Below are experts of layer 2 (counted from 0) of a mixture-of-experts language model. Rows are named router (the router's row for the expert) and show model dimensions 0-127. Each number is 128 + 32 x the weight over its row's rms, rounded and kept within 0 to 255.
Before each expert's rows: "gets" lists some tokens that make up at least twice as much of what it gets as of all text. This comes from a sample of Wikipedia text that the model never trained on. Tokens count by the router's weight.

# expert 13
gets: " to", " in", " a", " with", " by", "ing"
router [106 131  83 152 102 131 155 103 143  84 111 132  93 143 102 176 129  89 102 178 110 140 153 162 130 162 106 216 110 181 151  99 158 134 176 142 163 153 158 120 153 162  84 181  93 161 150 130 135 137 145 113 104 174 163 107 169  65 151 133  99  77  85 156 120 114 160 152  81 111 103 144 121 149 128  62 176 143 106  88  53 140  99 119 126 169 166 132 127 136  61 116 109 125  91 119  90 108 108 135 139 159 132 106  88  98 192 121 136 112 161 160 112  59 153 154  77 109 128 164 164 168 125  69  68 129 152 149]

# expert 9
gets: ".", " of", "e", "l", "A", "al"
router [129 109  99 148  97 109 122 133 159  96 159 127  92 138 103  72 144 135 151 153 203  95 158  75 121 102 104 133 172 141 217 130 141 120 151 123 126 147 133 143 150 161 154 181  93  83  95 115  85  84 151 111 150 112  90 185 151 139  95 119 156 160 164 183  95 109 186 173 133 155 151 135 116 101  94 160 155  85 177 100 112 189 121  96 148 122 132 139 151 165 183 159 115  84 107 139 202 145 143 150 150  76 118 147 192 144 127 160 178 147 149 102 145 124  89 115 153 120 117 177 139 118  76 136  81 125 180 192]

# expert 14
gets: ",", "s", " and", " the", " of", " for"
router [119 106 131  78 107 137 147  73 142 131  97 143 118  97  96 180 154  98 125 158  94 122 111 100  90 143  85 121 168 134 183 127 111 145 121 103 100  99 144  63 180 164 120 125 135 136 157 159 155 137 157  92  56 178 196 130 202 143 138  62 134 128 138 126 150 110 162 165 154  91 144 120 216 135 122 169 164 132 134 172 117 153  66 147 161 109 129 111 104 139 158  85 101 150 126 148  90 159  86 122 120 131 127 120 108 128 100 160 168 129  71 169  96  76 176  68 119 166  88 136 131 125 108 161 188 163  73 105]

# expert 10
gets: " |", "-", ".", "|", "=", ")"
router [118  81 125 138 174 137 129 120 184  95 129 134 157 177  72 151 118 219 157 138 128 128  89 141 152 125 144 124  83 108 150  85 155 134 149 126 126 131 129 107  81 157 141 172 108 129 107 132  98 179 162  88 140 175 162 128 101 186 134 159 177 126  89 177 149 154  92 187 150 128 135  85  91 158 128 140 126  49 106 129 166 184 167  90 146 116 152  90 162 154 119 168 145 117 123  96 120 143  78 151 149 148  79 154 118 142 162 109 128 190 229 155 145 170 111 141 147  99 155 123 151 164  70 106 133 162  87 150]

# expert 0
gets: " of", " the", " and", " to", "\n\n", " a"
router [194 153  87 126 112  90 149 135 190 137  92 105 137 153 130 122 147 180 161 123 119 168 149 147 193 135 140  93 131 101 105 100 181 110 154  94 154  41 164 101 179 153 161  54 168 126  83 132  84 131 147 123 113 127 158  72 141 147 108 104 132 134 125 187 158 124 163  94 121 188 100  79 131 133 103 152 118  95 167  94 126 155 168  98 107 168 109 115 185 136 186 137 136 127 118 107 109 155 124 120 135 104 122 151 106 113  94 113 148 103 121  88 177 162 138 142 116 147 108 106 100 138 121  44 184  58 174 176]

# expert 3
gets: ")", ":", "ed", "y", " was", "ly"
router [125  91 149 116 192 168  96 137  98 121 168 145 113  85 173 100  89 113 119  81 134  60 132 140  72 173 157 134  87 126  74 205 130 141 139 188 127 112  69 103  69 142 134 139 146 178 108 134 115 129  78 140 103  41 138 113 131 147 172 184 130 172 170  78 103 144  96  88 172 137 151 146  92 142 150 172 140 124 149 131 107 125 128 143 131 132 135 131 144 137  98 121 111 153 161  97 152 113 116 116 110 199 103 115 100 172 113 190  70 119  88 120 145 150 118 101  98  94 107  92 122  83 125 166 109 149  57 155]

# expert 6
gets: "\n", "|", " was", " is", ":", " ("
router [ 79 102  90 153 165 149  81 107 144 138  91 121 155 108 174 113 127 108 174  87 110  77  84  86  93 107  93  82  99  89 166 160  71 147 103  90 115 148 142 210 147 107 115 139  80 108 135 126 196 167  83 143 174  72 124 175 118 103 148 102  99 171 118 107 122  95 109 122 104 136 154 150  80 176 161 168 173 140 133 118 156 134  64 160  94 138 152 130 169 140 127 106 123  84 129  87 113  81  89  85 183 111 135 180 108 139 136 150 120 158 139  95 195 120 162 111 125 188 125 133 140  76  79 120 141 111 141 148]

# expert 4
gets: "s", "e", "a", "y", "on", "n"
router [152 189 158 108 105 148 117 124 174 164 122 113  88  74  80 108 159 158 117  94 188 125 149  62  99 151 132  98 124 114 147 113 131 128 148 136 127 193 168  96 145 149 155 104 123 134 142 116  65 142 184 147 146 150  98 187 170 132 103 135 156 124  92  99 112 103 141 209 170 127 105 161 118 160 106 102 121  80 139 137 194 132 116 116 119 105  77 148 162 132 174 119 121 133  54 155 165 196 171 130  82  80 148 133 116 131 159 105 131 179 178 117  98  93  83 135 130 152 110 154  91 159 163 102 147 114 177 195]

# expert 11
gets: " the", " and", " to", "ing", "'", " The"
router [150 128  92 112 109 164  89 123 129 130  90 127 105 119  71 118  80 104 150 121 101 160  81 149 125 135  96 164 103 171  98  64 140 161 164 152 125  72 167  92 107 142  89 143 161 161 138  69 124  95 133 141 167 157 115  60 166 148 126 104 156 122 110  85 137 117 123 168 136  88 150  70 111 137 118  79 107 124  88  62 119 185 155 107 166 139  83 139 134 206 140 110 134  62  69 138 124 134  98 121 164 116 163 133 140  63 104  69 122 138 122 110 150  91  66  94 173 127  80 155 163 123 117  99 178 160 100 160]

# expert 2
gets: ",", "\n", " in", " (", "\n\n", "-"
router [ 91 120 168 121 149 112 105  68 102  75 114  93 134 137 186 148 172 103 111 183 106 128  92 158 223 134 139 172 147 154  78  75 157  81 100 113 150 131 125 132  93 149 143 125 121 141  71 121 113 144 134 154 164 180 159  85 122 190 169 119 127 180 134 167 131 130 138 102 165  96 148 137 125 139 155 159  85 187 144 152 145 162 131  82 128  77 102  74 105 124 148 101 106 143  86  95 140 102 179 128 104 159 166 101 138 171  85  95 120 107  97 144 134 155 173 118 175 166 165 108 171  80  90 134 114  75  71 131]

# expert 12
gets: "\n", " |", "–", "'", "  ", "\""
router [172 102 164 167 133 145 163 111 162 122 123 166  83 127 181 191  96 119 118 120 132 181 137 130  95 124 123 182 157 162 133 114  90 152 169 139 127 159 144 131 142 118 104 142 185 146 155 126 193 174 163  92 107 189 110 128  98 156 129 134 165 110 185 136 151 174 130 118 137 145 171 116 123 104 171 179 138 155  88 165  93 108 177  78  99 144 162 140 102  95  87  87 186 120 181 122  74 157 127 175 163 127 163  87 128  90 138 123 136 121 107  75  92 139 140 112 125  77 146 145 161  81 166 139  82 175 162  46]

# expert 8
gets: " |", "=", " in", ",", "|", "\n\n"
router [ 98 140 105  81  84  89 198 165 163 131  97 127  92 118  73 149 140 156 150  95 101 155 121 110 181 161 193 172 150 118 145  74 102  84 172 135 173  94 120  99 168 109 107  85 170  93  95  78  93 125 121 108 165 113 125 123 128 156 145 122 142 128 181 149 142 132 147  87 123 124  81  63 130  94 111 103  53 120  84 149 147 160 205 118  70  98 155 116 148  99 172 179 141 159 107  62 113 144  76 121  86 158 111 145 112 156 139  62 148 128 115  99 112 122 163 153 123  93 123 127 138 156 133 111 145  90 171 109]